Experts of a small language model.
Size: 10 layers, vocabulary 19884.
Experts: 48 squared ReGLU neurons an expert, 4 picks a token, a sigmoid router, a shared expert of 128 neurons.
Training: a variant of SOAP for the experts, 7595 steps.
Below are experts of layer 3 (counted from 0) of a mixture-of-experts language model. Rows are named gate (a neuron's input weights, with its number), up (a neuron's input weights, with its number) and show model dimensions 240-319. Each number is 500 + 25 x the weight over its row's rms, rounded and kept within 0 to 999. Numbers have three digits each.
Before each expert's rows: a language model's description of what the expert responds to. This comes from a sample of Wikipedia text that the model never trained on.

# expert 28
It responds to: Common English first names (John, James, William) and word pieces that begin or continue personal names in lists, credits and plot summaries.
gate0:489501513490490531497485491447454532482470508520515511549476508483473489528496489499504505511487498504508510503527523508484529497480517497518505493476546484502476495512537484535492529480501510464491481504524490500468533516521537507498535493
up0:493504518482502532510491489435455536483458517511526516553474504486490494515503486494504511510502502499507520518489504508476532514466513491511499489485529483508477504514524495524474537479492511476492486497539504493471537526521547521501514480
gate1:496477523528498478481507472533480487512438536513475505479451516476508505562451511481487524512465483525527480520539522496502539517533502531450477560520499477500480498499483508510529501502490533488494500483497553485474493457504504531487514518
up1:495478522550489473479507456523479474497455521533469506484443510491504516565437492483484541491487482533533476518523520491497525527516494523477493541512494477500484485488494510502540500500479516487500498487501555497474486457492508510479513513
gate2:478473520506500531497481442537464507506428480479522458459491506494453499529523487512482474507521510513469502495539544518481511513481495503505521451506511472450497504474491495524530525525483525477504531474511531508494529493508496510505509567
up2:511466468498496484475473500514517491457495465505525477489518508523507495479482466494486484490545497518510513506504494510535507526503500514517524493518501509497510506515479509477505437519436506486517502509500511507499485470515507468494437551
gate3:489514495547508503539488477518489434468496504490503481492501517475478525526495479474502497467509520473540480479486481490546478482483494470455499535465474503460471528534491494487531535481522473517496517489504494502552446516482474481491465505
up3:508490498472483507465506518507502577533504507516502537482504472513508477467526521522484487523497469527458512524512518500456526497528518530563497465541528494535523484467514510508451493523475539497514476523507491505453551483509533515507529487

# expert 29
It responds to: First pieces of split words after an article, such as inf-, dis-, ad-, sq, plus the words not, be, no.
gate0:509492501483483467516471447451475517486496464531497512471475508511484488511519537512519504513496518489506488528499502472463512542518507534532540474485502514504481514484476537505467498418529498516528503548440504513525494514509500489552471504
up0:505495493499507477511471462446485502493510460512501514449479515510478486504521544523507494516509530508498494551517511471464507527523517539543560465493508521509468527478478540500473487424529490499520518532449507509523481532523491501547499498
gate1:489506515488507496478507448459445479517483526520502465516509495520504455512499527490482520487565517495484526479511520508492541467510465510498499538460520517514510475474472453487598475521504465478541486527487488478466485523527551485512467512
up1:482523510488507507462509442437458478508483532525513465521505493510515448508495528503490530495571515496493534475515501511510540458514466505500500538466501511508508480487483465490599475509497462474540486526484491482468482525519544487520481521
gate2:533492530541479518502508484520481498496519508499504567527485503498533464536543499481494500525482492479534514533485479510516503505511493516500495482503515532506558503556514521557529516495479538537482513498450508519515503490480459491498517528
up2:519448523487491545502502496477442480541488484534527546478501482526499432521509503471477508412490505470507494502487469499497442479521486504516472446495487531515502536473486532552487505504473496470488508508481524463492501470444499514511500551
gate3:488476538500478523494500503515494541469481498500525525503515530461488512530504556493517484455424516480533478531521497511450532518523527522515492512535555524510482466499465493522487515512505515509474507483504491509495515494513557499511508513
up3:484521459490522470510523502480486481538504503502485484510490487518523476490485484506473507544573484504465526473496515505569477461494472488499545480469472490482518521503526489472496511477497504529506512517507504470513480511483489485500492482

# expert 50
It responds to: Middle syllables of longer words and names, often before endings like -ed or -ing, such as Ar-rang-ed, Imm-ort-al, M-ont-auk.
gate0:493521511534504504481521515475457468491525520497512474533440478469516488514483515510522498468522493511503479468512445507520555504543494457488526493505505487537512496529470470519527508525447497494508486537517483492486446521543493495507530514
up0:521471524464513513515520500518536544486459463479471508468565512526484511487533478496473485515483497502504525520494561500475457483487500540511479500480487502466507519463525536492452476469542502502466499462492512514506544508472498484486448514
gate1:481489473501510506545531500469506491495511526502427525546525483514504511509457529468496507488541495523518498478475508520528458461529502496520492485488503477506524516488484472499445501489473574511534514495490520528538516491496530489477495466
up1:520513523493492494454470495528499501484490474506558481461469512490509506497541478545493481514457520470482500539530491501480519534469501512476506507515505512481474500509525526501555505516514420485453478504532474473466484494490491505533512535
gate2:520535513466506481486497525490476448465447519519502490474491486499464548554511477514487493525539499449467479493512520471570441462512512487554506483510490543493526516485508471491514488474516515446513513463496500531515514522532530518515483491
up2:520548487461497475482464511490453450470457481524484499519453490479469533547503479499488502504514484440502481496490511473550450468507519494561500498507507544478551517473504476499510499471513478439498523467486495514503512512507506526479494493
gate3:517459519518480528549550479489512512473492473478494486536565497525508474522534531493470520463516481508481499546477502485468463478469519515511496474502449463482523513505534468530534535491456540543518482503504520507494512519496504523470530540
up3:513479466503502480451457531512478512515508538538485515507460496481468511467452475538511479500478496485472527464524501506548526509530484468492505507491566541506459502491507502474488478496535469490488526529496485519502495480531499477547483486

# expert 11
It responds to: Final word pieces of taxonomic Latin and foreign names, especially in genus and species lists, such as -ia, -ina, -atus, -idae.
gate0:521518455524485472485510501545504491504535486474512503484455497474534472487520517513529506474505504487536480508493461538489523503501481521504497467501510537478517518518476527528470455473523499489546508497469497515501509475492481514548517548
up0:511485548494512527517515502480462494501478541526477514517559473504469522489477479493467527517502505516496546488489541490499486494504513487492510538496496484510533488493545463465535551511469508512475481507518506479513504503520495485462485461
gate1:499493499418454464516510511495509488486457441518547524494502517515452498507546511538494478511511520521540462534500512481555536511481482499497504504529423505506483510493507477493521512513496508488481537526466547488493499498491507499528518462
up1:500486476456471479540512517490481487498472447493519548487503502510423504508519493506510478484518516512532466495534500484572530512504507516478492483538464514506493512496491539499514521497481519497461522531458546516469492505503480486502499470
gate2:512485458484513478504476494495484490503487505487480508521555454538492528470490564511537535487477508536523506510512523525482534515473477517534513483520466481499495490497501478561523456503509545471497466491521482493552509521502543477518514554
up2:492506549527497526484531488479515512509484501499532487496438499464510492502529439486464486529517481451495513516510465505501506496523553500485479536485521545502506507483510527464473566469507479527492518522485503497453484488499460532488486435
gate3:491488490521496475484504496488540497487460476517497525507532482480538502559440506517478465507503461488490545519488529505468499516505507539484516474492520509487471468566500540511490510513540496481514512468498522526515505488477493502509514500
up3:468500482522493491481530508470542499489506495484493484531511506503485456512473497532490509495494489449469539502521503507477527522510521526468498480528481539476484463522494512499470560498506472506519517487488491553511532487454504493524500486

# expert 1
It responds to: Articles the, a, an, The mostly mid-sentence before a noun, plus row-opening pipes in tables and section heading markers ==, ===.
gate0:483512486476561490505490465481516476523519526462488498507488457506523501515485488514493464493530500475486535479498527515491497480493472508549500497510541492504501500526489507559473524538528536487517548515488509518479507477451497455474504511
up0:502509513497429520472525529489501519473472500542529500516498516546480508512496489488474499493466487493507523510508457478507519538470515467505505445481493508485498517472481515447538493494504488518522490456486512471505488521512489539502464536
gate1:482524492479520523500493537505486521430504470498547488487500535481491546484510499500489476543558493492484472484499493524514525499477491477481463459496459462478541510516520502478524497475585571485505514553465502515529538472516487492465500485
up1:493478516498512464526505516508519501454514476482520483458531499493482521449466489500497517539530499536494479490524492459523511490483483481501476495495496459485531524488521457489518513510528448506523484504511492475520526502518500511503506488
gate2:519522497536520520484478506488518511498526500485506506478535473494503453550526473475513476537514485538517503493479529471503564442497495431505483484525482483510509538506510499523511506488482505521493484510491526514481488543520520517451496492
up2:500510494535520534482476501490519505512529516475513502473538476495507469539513474473517505545526474546523509502473527462505550444492496439499480489520491470507510529512501502513510495490466498528498476520495526515469474550512523505461509512
gate3:481505550522499474496498540449492480483476498494543467433499491489478553495500484518515514531520531491534510520512567495543503487510475453499530486494489500509475510492509511481499504519504525480479521553470465483504516490477465473467459512
up3:527497473481504527505501454547486512481511513508461516558492502517521430511502496493478506477481470525450489485484453519447490527500533528497463509504513508482511495502494494507521516494484453506523488464532526499504482528522530510506516495

# expert 40
It responds to: Adjectives and word endings in academic or genre terms, such as political, social, -ological, -ic, rock, metal, and field nouns like tennis.
gate0:483461482525519481482536481492499467480512506470453509500509497537557524492533529499507494515526513513483516504491483525487567502493495512495534513515499517490506517466501469503457488522498511494475512464502522492513482490518495480539505503
up0:476466481534510475491562485487509462478517510467470506498513498541543543493526547475512496514516517508484537501494499517478550504483510503489532513515491515468509506474506478497457492522506504494475496455512524492509489496508485501525510517
gate1:491478534501477500532533517486525462522467487437496504495496482456551490480485462497508497518539476522523538513516479526510493491483515516509483470527468499491491475479513530516491500492475475510490471509465472497507513473491490532537511487
up1:527528465535496515476474475516459528466511520552499494509499511514463497525513524528501501456456535503467473492467527484501489515527495473483512536482548509514507522497475458499514493515509517502499522498516517490484492517487525480458481495
gate2:516460487501507516470511489500553472505522559513503501474483493462515505491533484516510499535540535528526478488485499496514527449557502496500521442500520500522491529493460467509490466481515498482510534551544549525510502516481544461481530498
up2:491494493537510497508468505470479503485516490460513495506533537517532467474515509523475481557509479500499468491475525449480482518495480528500545490530487515532500474489555481479493475515492512520518507483521484506488489499525506502503518461
gate3:492472483563530455479506485526547504508493473503518493486517496536502502514488508519536483506481494514477523458542467543477469515528501462475529512515490489491447495491507510498489485466514548501485470516478525503518490497520491483480499461
up3:496488477559533458500493496510555533508525487496525493494543483541497517508510503528541472512471483522476525473547477538470492512519513446489517518497484503493461501479493501500496481468508551495481480508500530489506491506513471512482496487

# expert 54
It responds to: The, his, their, its before nouns, and colons after infobox labels like Language:, Label:, Education:, Denomination:.
gate0:520501487532522485464486481492521507468526490492492531512535538509475542514511458502504488490472517537489528473468525475482501546461490488499514499520443498507505477482522484487501498541494519504502467484517517487466459574477485509454490504
up0:477511516437490510538467513516490509522487496512492455469494452453527467471483522464493530511515499469479478517546487500494477493519505516468489501501535496499516501522461502499499494476507461477515538538495517498496543439489527495515474473
gate1:503452499479463526471482532553510493537512479475494498517508468549504490520528508490503545471459524529493467476477501461507516494518541477485503477503487527485485452485487504486505517481527522476492478492489473479483515523537497486503561500
up1:506450502478470522476484538549513484539517491489498501517504473550505490533525504491496525481459516536491466465472508466514525493509554469479516478508485536491485451473485502493507532473535516477501475491496480491494512528528497482521569508
gate2:532531499532503484487547516483500477481506506487516478499526470501499496487519512469492500484474506470489521455461473516536530497480538490503509464452543501487513515553490463493487500527487516503506509499536527514480477478530503524545499506
up2:497503524521484502479502458474466534527521476531512459546514492432485524474533540497479551467536511493513470448453484440513529546524517537480460520520470501483508480511484484513520499536553479496478526525495514542498531538481465458507509498
gate3:506482486492496494486507491476516483496499483509512475498511489489526560528529514534459498514521539497531508470473516498463488483539489457489518530477485482502509488487447529532495549507489488496524467498491472501482524472461498466479465530
up3:513515517511504505533500513503497521485493508469489519493503507507470459478463495465546499499478466504474497514543486498529498525477505536507486473529495505506497503521567469466496466493506527499507514514497517506538488531544480519516550455

# expert 48
It responds to: Hyphens in compounds and date phrases (mid-20th, Puzur-Manzat), list-item dashes, and single capital letters starting names like M, D, K.
gate0:510513512447513537505526534502553512519500502489537531482526475554465515505520531478468513534496487535496457503508559496484533492498508503465475482504512483516487515528498484504506526508515509485497499517526510454477513499508530491506483462
up0:494551517488532525502503517501538521551528490511540506491564469544464511508525540490497527542500471535487482483480514511493518479504488498470466472512512473533503487530507483498495520494510529473494482542545485444471503523508520483498477466
gate1:523524472507481484518548494515486564519514475488530504529488501510517519454494483520499510469507532511474516458507497478513519507485440499498523545504482498476480483493522550504494501501502538500444491483531474512492512464480493490536527509
up1:467471517484526515493458496531505449478491526508459494507520463511490480546494523498512511542514463492516469512479499506477486515492528496494472471476535496516518525487484444482518520515496488503555504523465526499463503520522504521497488470
gate2:547477482444472510517489507489509490495494511496491522466531500485465508531479480498465449507492471498508484519459512527460566485492499505476522512492485511547529453465519521462487455519486529531495486457485479476524480518487500533500540521
up2:438510504549527475472503508504482509496503512500512455540472505501550486483518508510550541508515540501481522469519481469558426513508486508525478484502520480458473529539474486532505537494520475483498528561521504510469501490520497470515451474
gate3:508521508562477522514503570525510527505506487472454528516499525436537474501434504512497506554517458516516480498498511470501538464538526522513554469510486481533519516493495519570469487523539511473497502522487485476490514533477513474522489520
up3:531523469554473479532495540534497470506504481481478532529510524476495500510438474522522550518523474533521487490498536480499520484535562519479523499463477483497482524454488471514466496511543505479476449514483490496458502574486516501503489500

# expert 25
It responds to: The, a and adverbs such as later, then, more, also, both, However in running prose, often before first, same, United.
gate0:468454512501503484517500483479524507521473514491494488530456522510480490518585530514459491511520471480485468463512511507493460520491485525472501520515515481543525538486490511522509494517497528549484503459468500524482514491516507547507520457
up0:551516497492501514473499506533460500482525500497508513494528488496540519494429472513532480505457518530512545550451478504503531468503498476509504460498476507482465465504477512506506510476516473458525493539533499508495476512479503445501506542
gate1:516489499496479473516485487502505535482483468522537493483474517492496494521536499477510510473530473492455507508526573485525486513516526479475531485531533469492473505496527510473503476475497516527505543439500480498508501464485482499524490519
up1:476506514506516493487510510504490470504520531473461507472514492489481509482447505532511492534455505476539481518477428498485511499487492527533494516479457508514515488509492489533507511524506495482507454531509535482493480539503529491471512485
gate2:506470505588517533527486494488518521493524469493456478503452523537510529476542514495467500500480524492508542476531516476525498541479490500498497493508505492476502490499505517541465508508531487510528548493480510514465564485474504477511489471
up2:492503487479493482475503448491494492551522534516514518506494465496475471510508492524532489481498474471523486533490462526496492501493526513505542507502503504496482546515501465500534498502446507510470467508539504486523465534509512499487482500
gate3:481527521478526456487520505504514490447504502520504551539497474498544536501498460499459539500510470487486454474501504526474492462503513532506475468509468514493465485472538459467533511483550481526480496477494489461509530543496519521503537497
up3:519493482530464532506463510503474491544501493471490455467493535504453472504506521513551461492478512497506528534491499456519502551491485472492527534491520488501530498530469532527478491541443517476520499519500514523480470480500475460488450487

# expert 27
It responds to: Digits, en dashes, hyphens and symbols like %, °, / inside numbers, year ranges and scores, e.g. 2014–15, 88–98, 98.03%.
gate0:487500546482475463503510540470500536456523496484517543451502480456478496493545517483499512492459493513531450510460524505510547485471506486556510430480500478508510475502489467515497512461468522527525489511507481462523543472536492528504516522
up0:491515482493518521474519485480533462551451469504511480496483510562508506517504496512512512517537543495479539483515454457495493519505495521459494551500493518511499543487517524496464507523492508514468526490503521543491483502494481494520533479
gate1:460484533477516478505478505505528493513519521518481535470513466506528497494510514493506541501478534481452524506479491508534499541510538521506500494538513481506519525487551514526477463544492477508553509494491525466532495508492489552512543572
up1:504512525470513471492511493509537516534505542508492560490504472492521502479493488477510530465479533485466505477486480499540487525514502506523490481544486509490535523484571512532485468526513502507549500481488503450528521513504477546518520538
gate2:513472460503519509544495559495523542500537483500507449507512481497525488539496480487496454555476515481487489519451513524505511509487507529474478501511523447437526498537550502531481506554531525508482491518476496507495492530510477499526528503
up2:510522513523469534507518505471522484500509471508474495519515484533503496533456509508482555475501519486464491471475502514456511464494490534505517482498439567503528500499511506523461528454448539459507482489520493483488524483468467467465479544
gate3:572492502521518514517513535504490527484538494494539512479494523493488484491497512530527529501458494435521529475463505463518517530498492454494501504510494490513485561489513540471490527498487542497503504533484475534506504515509546468500493511
up3:461513502462488489485497477490489463516457517497469478512516479502520535516508472475489494502538512561486479515518476538479518478489521554513486498493504499484481452523490482533492469485498478508483516463512516477487516462491455526505498480

# expert 30
It responds to: Line-initial list dashes in infoboxes and taxonomy lists (- Class:, - County:), opening parentheses, quotation marks and section-heading equals signs.
gate0:478489532515487514474496522511525509492515521518501466508530503494458472519504469517496527551483476435535483529487454511462552499513475529497483501500508498515466497500518452569480513555482496472507494502477533483525519498531553472515565496
up0:493480498508496503485518511509508498520492487503517553474495464467518473495478521478520459480516527542488534449504580491526467502502496508489504519478492524490508506495487534438515476439499495532487522476468456535468491531474451542470452504
gate1:481515488516488489515471569435492506471498542471471498524518486450479538525539517516550503533487506414500469516471465492480507489485486506518517477519492471495498521491481538547543521508512530516465523485494505471489490508517504503511514507
up1:503486508523485487511509511501505503517567461492478519491519497519482504480527473500506514514517487520466464483494471511525551497474503528521511522540500524523520542511529503495484512500481484518541458438512494517501483514507505507521496499
gate2:515553545498474489458491520490533462455471508489534502505493563538505502522504440527526485542490462542505485527512509510475473500542550500494558449517477515529451520468499526532463472464476475510509489493540460522459472513454485497517501520
up2:497471479482508489548528484506481517544510510499469461533503450471488500483486540510488511488478536438473514502493491480482525484475462512501436545492532499476552470507499461498491530532552517471485532484436526497548516480547491492496522471
gate3:489535528508495498499477485525504537484511520510476500525502506479518459552492447503517484543495479484459478505493495495487524497514505525501515477528480502512531458482501507535494492497541522514490550475476477547521489481466507461502501483
up3:533509494551504540525519507502489466518483443510509495567459502511474490499440507467545468494541529529506473506501489494516477474476491483498470518484504498493498463492514539546501498501467507503474474501469486509517512512485508529461556455

# expert 63
It responds to: Leading capital letter or first piece of proper names, often after a pipe, comma or parenthesis, such as Ch-iang Rai, Sl-ayer, K-u-ştepe.
gate0:498491505475473502510483456489482506475501475475517512524541472494509511506490478472496504499455449539470481478498465528466522517509480504459514486545501504469530500506503507477505546508517470451521547493500549498480489516511511514517560544
up0:469501486537515542486503498498515526507469513546468463470504527496514445477498535515530498526514538509494510494487522495533498484514536492535509500461495499538505495476482512493523500464460546538486459513487452508527492479497464487465482507
gate1:481516533468491471523474514469489489481547487524515502483535529548510482526529486432522512538510449517499498529489481527520501440518530516487543498481505488516458458503467486540514517447518522500517454480477492523516520518509491482499514498
up1:515466470535514502476519497523514494542459520475491488519466480461505492486492499552481475471480553477494515468473504489488491564489451485519477503522496494474518538517521506461503466549501477480474539507533478473510475512467503518504479490
gate2:515501521526516516560493499463535527474516512472511512491488533475552473489520495493497459518501496534502480486452432504540506452506488489503511498497496487501501486496535531520467506484525532515511541486504504473556529525502481512505495510
up2:532437508511512533538528505457499522447516482505542494451500513485521481501511487503491487512497485461517462491487432491521512452516509455497497491524502450491503522537492531509498475476514486473503505468513519497523507522516464472490504472
gate3:492493541546517502483511502511490529471511483456538494484455497533500480533471524506516495503517494449485481562481554512531541560557463502471511486475506517527517526522559518508517498495484551588527519460468515516484504491486468502522493537
up3:520543457480487516520479506470491466508501534518493521520577489479493549458540464489495472495503492544525509452497450505482472482461571508531487509526484489481486492479445500505468509510495466438484477530530496521526492508526525493504487477

# expert 19
It responds to: Bare space tokens in table cells or after dates and commas, coming right before a year or number, as in | 2006, August 5 2011.
gate0:519492494524536515526495486514501510523484494500528526470508458461458493539465510546499516476454464509497497477455501526483520479533538492496468465555506496516525474484536488512537495521564487493494472480480466475520526482448549528483538496
up0:495528497481454514473543526497487488461500513497455481547485528555564499456542502478498490488561481501501519539545514470545502504473479516505521514462525488494464503532473484486469508506428517506493521519570526526471496506492455468536476489
gate1:547490482539459481505470512516438522520494494504508447483529481472488478516477484481516546512538481491484506490495520477493481515491493516517509529473464507459506520480548532527484547484465517500519504473478488490486494480502527454455541528
up1:477515501470549527489508475486555471478474514484477507519505560504482524497501506513513463500461509505513487513534503517507552458520498489493491491524531465539520498546462496487522480500543486517497500509521532507489485482487474529528486467
gate2:501475493465498516525530503523512480454487512518499477418511504490474526496446503526512544489518517479507522501499532505548543493513511515523459501521474500492477483523542561503471495528496528523512505525547501486501454488433492517507512530
up2:505525504532521494470472494491491521546510487481506511572485500509525487512550490479500461507476487516510481505504462500469457495485486482467516502474506495508532510477463453498534512471499491481487508464462491505495547507583509500500498495
gate3:474463507520501481501505519499496483499495512471532486486584532466498481479550524470485472511505502507469474514488484533541541496519524525491516510526509505479510563506499545517509507500541526511520486518554556520519495501494503489458508489
up3:505525502474509513513476485501514526522498493536483521539443473498496512542475504542513523492473497468516520484493488484478469514468485483516495482503480494513482461489488441478486478532494495477493526499469458473487499499487511523518503519

# expert 18
It responds to: Colons after infobox field labels (Mayor (2020–2026):, Height:, Density:), table pipes, and clause openers like also, although, After, While.
gate0:469485506537484504456459506535468451511500536498522511505532548490478505503493533525488473485518479505493480484486482478475568469497503480504515481531519557464503493478527472538457496516481467463482483514473531506504509476500491452464439466
up0:465497519520488512464464493516472451512488522492505509516509556495468498492486524533510486487505479509504476493494473481506559473490492478495521502523520553475501508467521461532466506520495461457485469506471553507538503481500468449462438449
gate1:515532519534517497496456525476526487523493497503517483495521509497570493502550505473528511479533510449503513484524517520448530498499542516516492500487505497498511501492493542500491481518537530528503523447554504506481491502516498514480465475
up1:503539526527529495490459533486531471533499492516527490479529491503570474468558487474521503474531507473491510489532512509456540505500534506507493494480501471484499495497492530507501492511513529529513507451547496503469500506511498512462470491
gate2:500523492524535489465489489498500536476490523495541492471485521477500543467484494517470469479454477501438486501467491531469550444478508518508490496526520521505513497471461544499473493529525493485521498530518500493504504541515498432486510456
up2:502518492519546484469499489503495536485498532499539492464483530468506549443485507517480466480454493512431488483461483521473542450477505509517511502501516500489499484460474547490464497520524498480537491528526484492510499562504493452490504472
gate3:494469498499517504501480514496520518495522540479476507522468475489543458524503478520509503504523499450492487544500504517510491476498458560494523476506482503504500485512466515497511504510506524475492546521479508506537490482461496474504484517
up3:495468496540511475501455492449510477495464477452565478528468469543513496504484485484489439523505472479470515526489545502444467533448520505493532489506526461519539495515469455482503514489493503538518476509457535479503493535462492479509504495

# expert 42
It responds to: Common nouns completing fixed phrases after in/of/the, such as in time, in terms, in response, population, and blank-space tokens in numeric tables.
gate0:528440497457526455507564452524518490454510480487528458518501508514449506528521474485472437496482446521525501491478514472499500473476504459511509479475448478523520525516503458515521509495500490497449506490500501548519503502523522522502459501
up0:504541512538488528484514537540464487553500505478472530491510468497568537503539490536470520486508494521510513532501502549500505511455524518481450484512531500540493483511490525462488467430501482570516525513495516488494480462538523487473489471
gate1:476515473534460438506478519525488501496475474489450492531457487508482523485470482474485455488497539528529504499480475479509477492512484490471445480516522471494484502466484488520511514516518521481506532502500515525474486497501523504542518516
up1:483515480524454429506473516534483498497478458501449490545451500512493515505475486483482463472496537527524508497500483462500463498509489494487461488515506465512496496454488485526507520514523515487516518523493520530464496485500527499540520505
gate2:499503510475578464512505476498472515503472521533515486506483518485506560518487482512501462501485519507510448533476458471480498531538468515506444475525498511517520537496514549499519513543487482517504512509484491545479463453475496529503484546
up2:534499535467592475529498485496487520498479519546510493494471508503520556540488481504474459519485525524502470533483493454469498536565466510489459480525478515499520523501514534499490512538496492513488528529479482537487456467500496515502484539
gate3:570490457504488520508517494458492520531516546496504501543465463485492515506528491513476442504567472490472470520491453528491508510514472466460495508543501502509484480472514511543494478514533476502463472463456491482475554526498515560473505527
up3:590485448503487523510517498462493510514508544516507507553461466487506512508523490532469448486573477497466486513484468531492513506504469474485486502535483496504477473477507522539485485521517478516470488460451513494479536513504501538470518517

# expert 57
It responds to: Year prefixes like 201, 199 and month names in dates, plus day numbers and small table figures, e.g. On 28 September, in March 2021.
gate0:449490494498502479525482538517552508495478503522496484472483476528461514509458492494499439570503513493501471470542516486485487485527486489466466473497476482505496509529505540541470505489530520464522467494488461474544554534498501523499507489
up0:453498497508496515516486557536540493482512514535508467501481478552460522461438485498512486515497529486512485477542516498448499494525482485448483471493504505510500526506525508511497510482517519455489456496497455476530541500481489497515511477
gate1:490522515490453487518530499522494486510500481461560504494519487451516535512517491507532481538522468501476497502486551520525538499515473511504476437487478484522499497498491499547527505526484540499487518503473548530480506524505486467505523531
up1:446472511478467519504508506545487491534509498479523489493473511521476469483515505516481508498504495488492501513476514503496503528481514484483442480473516504492535500494466496506482527535506507522461455466426535552471491527481479508526529524
gate2:502464561540450498510511482524500510493493539508489500517521531458490487521487519512479508511477503505491456518464523509468498508461500484491533510495477470487517490510495542533507524475497551511515512473491478502522445468497496515486540533
up2:486530433453544506476507514496499496487504477488524506471472467531531523458528488493524502486519502500519535486533486508529506514533503519511474506485535550531486501482507459469479488538500450491501509549523547492494556543495506476529470468
gate3:507463531487504454516537516500505554517483476488550506554495517521506552522543536486525534518481499502510495489468461509480487484530502497522504462506463548505482457505485526525499499539495527496476489501469558560519541475502466479502493507
up3:477533455500464528489473471459496424478510526470481501431505505504499472506451482546469493479488502480481483478510539491510509479460508537502521516518504456465519545525518480497512537469485481498521516498516459424488462507467516526490543503

# expert 6
It responds to: First pieces of proper names and capitalized words, often right after a capital letter, like F-a-ison, San, Mc, St, Gl, La.
gate0:518457540493493458474463507531435513483504514491520463537492473529536516502552498536468439493470500492477496508496506494495496457483499485492511515530528486458517508498498492532511529522521543523505489519507529451496524472485485518528499469
up0:489537453522500530517539484472563485509508463511490536470517534449465485495445501475535542508512478491518520495506494513510499549514500497510486487464475502545482495512506506476482468483485467478502501486489471562498477521512524471478493543
gate1:496536545497525479500481479482515454462541518494471517534499510542543471513530508458478485504498485497497510496503484530475489535516523499487510514545469555502531484528500481476521478488496509473500526495514433475488525497480507503517494514
up1:505524532501508483486478491477497427474540515488486522517507499526543462507540506466480470506484498499507504491491479536479476541509523482480512509537481560503532472522488481466495496488506510464507512500500440476492522504475509492510492513
gate2:519534543485497487419525473519499518474478530508496511529499503532488502512537469541509479544496504539498499523508502505490520494541485532504492509498484461482495481472519497478494523499550571499513520516485479482559508487474473542441465523
up2:486464488521514504533457517461492498517528441496502475476499497469511496484466513472494518471489489474485495497486501513514452480458533471498505478494495529521517519528505512500487478511442430508493483486496532540439464505522529477526533490
gate3:484489482540497490514535494495469482537510566513493490481498545506498480521514529524473505525504479449501498507508478544520495520447461444507512497538462510465534494499488488552472485521489521482468506497465512509502508516494512501493547529
up3:487492491544503479522511495491461477532510565502478483481489496514481453521498538520493512509539451459514528502518487529498501522467467466504516489507463497465519514498483498516487486507486530466471488502477476507509495523487502524510546520